config.toml
num_hidden_layers = 10
hidden_size = 448
n_experts = 16
experts_per_token = 1
d_expert = 320
d_shared_expert = 320
hidden_act = "swiglu"
moe_layers = [1, 3, 5, 7, 9]
router_score = "sigmoid"
normalize_top_k = false
routed_scale = 2.0
balance_loss = 0.0043
balance_bias = false
router_bias = true
scale_expert_input = true
init_std_router = 0.0225
lr_router = 0.000528
num_attention_heads = 7
num_key_value_heads = 1
head_dim = 64
vocab_size = 8192
norm = "rmsnorm"
norm_place = "pre"
norm_eps = 1e-05
positions = "rope"
rope_theta = 10000.0
rope_fraction = 1.0
qk_norm = true
attn_scale = 0.125
tie_word_embeddings = false
parallel_block = false
init = "uniform"
init_std_qkv = 0.015
init_std_o = 0.00335
init_std_up = 0.015
init_std_down = 0.00335
init_out_by_depth = true
optimizer = "adamw"
learning_rate = 0.000859
beta1 = 0.95
beta2 = 0.99
weight_decay = 0.23
lr_head = 0.00313
warmup_steps = 390
schedule = "wsd"
decay_fraction = 1.0
decay_shape = "linear"
final_lr_fraction = 0.0
batch_tokens = [32768, 65536]
max_seq_len = 1024
doc_mask = true
train_tokens = 333100000
max_steps = 7208
dataset = "wikipedia_en"
Below are experts of layer 7 (counted from 0) of a mixture-of-experts language model. Rows are named router (the router's row for the expert) and show model dimensions 112-223. Each number is 128 + 32 x the weight over its row's rms, rounded and kept within 0 to 255. Numbers have three digits each.
After each expert's rows: a language model's description of what the expert responds to; "raises" lists some tokens whose logits its average output raises strongly, later layers aside. This comes from a sample of Wikipedia text that the model never trained on.

# expert 11
router:131140065143093137177129091135038156143110114132111168106126140126100117133166134150129159076138174136102163166144114104143195087153104170048086104063180142112146122196145138134120070115180119090106063036174165192104129129162174134169115084112124118092158147132100104133118146100188138135172089083146163107149098110154111173067136102156
It responds to: Pieces of given names, often Japanese, and titles in credit lists, filmographies and episode tables, such as Hirosh-ig-e, Ryu-ich-i, "The Bride".
raises: "(", "S", "T", "in ", "R", "and "

# expert 2
router:083104113209167153169073080087095133055105161137092110134128172121078144160139108098172163111168151170125150107134123105087153176161124157170086059102166150167185121148111179142088098113126145086083108138149144163089126093087124144178081132114085156120179152094075156158135099164127123160157147103067119138154151134135102108150168160166
It responds to: Word pieces inside proper names after a capital letter, in lists, tables and results, such as C-age, U-me-å, B-ont-ang.
raises: "d", ", ", "s", "o", "-", "e"

# expert 5
router:100132095186098131176143143130105218140128135154118122104116162063176171156099106153153096094124159049117134180171111116131145132101101123091100107152121138147139113165145144143165143097157089112152125104184123119195150089087168129126099124110123129127092178141126102151158109134118129112112128177129173130168108081152074102134153167133
It responds to: Relative pronouns and articles inside species descriptions, such as who, which, that, and the before family; also List, ISBN, Binomial.
raises: "f", "s", "re", "B", "H", "in "

# expert 12
router:146060084161133184141057105125089133134184121106104132133140119137130126162123129139114077100149146149111147177075147091061146109103123116127143095121139126116146130114174117163078099194123135068102056116124113147069116143165155109163073099105111137089192132173156118114152125158148142113103055096121105085091184159134133113081148099092
It responds to: Table cell separators and first pieces of words in sports and election tables, such as Player percentages, Olymp, Candidate, Long Beach.
raises: ". ", "s", "(", "d", "r"

# expert 14
router:171120074172097196065152134105089192087130121166109184107126149130142111121159103153160155134153118126069146132131113088118133167124095150147120148103144182109130102195148166095142098087173120055125110128185107179075116093123125128168108150157079159115118108113104129098141159129228127119128153099164066122094091082150076059130172087141
It responds to: Past-tense verbs and their endings in sports and biography narratives, such as played, won, joined, headed, hired, plus than and about.
raises: "the ", "a ", "in ", "\"", "s", "with "

# expert 1
router:151072099118118097215125160120110127147110100086146177149158118102047159168140110170169113134167085125116096110116101135177166142113102128160133136218093108086093128139144102110136144092113109146105119094103133145154143115138209121130095077090183084099129147155113141103102137124131155106182161110132095124193100161142131139169126188135
It responds to: Opening or middle pieces of split common words, mostly after articles, such as dis-ab-led, de-fer-red, rec-over, inst-, exp-.
raises: ", ", ". ", ".", "-", "; ", ") "

# expert 6
router:183116141168171181106128161144105147098164164112124154132128158145160139161089090172119103133139129168126133116120163119122129142114094151122102117148144069187129141119155152101076170150136083120107067120192161174154080128076152152136134101132115216097107109161120139157161133075125126098143130115086130163136100159121121138159151165093
It responds to: Word pieces inside place and club names, often towns followed by a comma, such as Ath-ens, Man-h-attan, Lake Charles, Pl-auen.
raises: "-", "o", "n", "t", "o ", ", "

# expert 3
router:170118128138121117179115107098089228178113111148161099145073174145150159159145157143140128128196186166179119143154163142102122172163133124124079183161139147101087089186080154112080087131163063065106110079130095124112151082175136162176155142108137160136123179159076159125173134141118141179144105153107107119125110116118107095131124108127
It responds to: Commas, parentheses, colons and semicolons right after personal names in biographies and lists, before birth dates or descriptions, as in Hearne, (1802.
raises: "c", "(", "the ", "B", "in ", "and "

# expert 4
router:175110096176125115105181147145166174112060174079174095103127178113085121126087180148182173099099170148094120145102134131121146162121144182105112114138092104188112079179142148119137136100141089089122108159095081120090106058114152125096131103126138150116065135151132082110121146098156088150145107154158133173183113090159123109087092098121
It responds to: Hyphens inside compounds and names, plus word-ending suffixes such as -ology, -ics and -ians, as in brother-in-law, home-and-away, al-Assad.
raises: "d", "f", "b", "s", "un", "g"

# expert 8
router:122096072154172118171134130178075124088075151124113136152088134101150116156207164228184169136174107102143211128152084125127158150162142110101124171096139115116115141159114151095136147144136079074136118149141072129085122070131165092136129139100155145082113143157124145161111129118153134139144068111148090164124130126126141143110199165107
It responds to: Forms of be and become, and linking words like as, and, with, before a predicate, such as was buried, is still, became.
raises: "the ", "a ", "one ", "an ", "also ", "not "

# expert 0
router:156089114101130134186108120149078146130069124144146108120059113089122130123132189124100118141138130096169103129134081138183125151144140115083158132113170093092135105174153104076143142110129119098140068125119127071088093084128177169153119101173078162065155185142156148117128117102171130129216128171122097169155130117143092164158124138072
It responds to: Prepositions and infinitive to that open a following phrase, such as from, between, near, at, of, to change.
raises: "the ", "a ", "an ", "this ", "her ", "his "

# expert 10
router:163143078143155121159171096076115157071099154168175147112087112117122105134128083159117168143162188131136110103139103069134140109137161125122181118119192173140129127205119119106146117125160099142070146136159147147149197095125184127089128123131132196099126115179126164098179140153155115188180159183121114096129101098179121147135149185070
It responds to: The, its, his and their before nouns, sentence-ending periods and quotes, and the piece after Mc in surnames, such as McEnroe, McDormand.
raises: "d", "F", "P", "B", "V", "W"

# expert 7
router:168135090178125132220110109151069125119156150100184151137105162134136130127117115190131132118151076105136133128147094102122101165081152145144152158129153138150124112156141141166149164133158121095124116093099147153162114057114161099111149120115147130079104150137062129174168116144168125121151141112163095144166083115127082062145144120102
It responds to: Line breaks, colons and field words in infoboxes and taxoboxes, such as Genus, Phylum, Born, table dividers, UTC+, km² slashes.
raises: "- ", "| ", "and ", "===", "S", ", "

# expert 9
router:147063154195167164184121108096132140098183155134101066154120164088079131188151176117119074148103093135103124082101128092157133117122161175102153149152170098181146133173113149152162124088122044110099065110104079160173172116150117142105106117083088182078116189155087166197143091101165112113230137115130062162122157147102141088151159191138
It responds to: Words inside names of institutions and places, such as University, York, Army, Air, Court, County, often after the or New.
raises: "and ", "(", "in ", "to ", "on ", "from "

# expert 15
router:131120111162137082148111139159069134094149091164182095108119109060143139157156147107119139100091120166127153105132121135138201115168107089151108146141186146124103062106111073074093129161104092070133120102140150133113169155158138079144098169158127173071132089166121076175114134135169096109147150088174083121161083130167082088080136128107
It responds to: Time nouns like year, time, days, and inner word pieces such as mist-re-atment, w-ing-span, touch-down, often in album or sports text.
raises: "-", ", ", ". ", "in ", "in", "("

# expert 13
router:147125108122142155182097076096072123070105183170144072167129192135076105137141177150129149103129170139111101131119105090137124120091060153133141130150141120142105171200099103107156125129170153161102077083161179142093101106103138041122163119151103118052100145152123157133147127125089174136169117139104178108104153116135109100112129140103
It responds to: Line-starting dashes and bullets in infobox lists, especially after coordinate lines, before Country, Website, Artist; also table pipes.
raises: "- ", "of ", "Location", "and ", "Constitu", "= "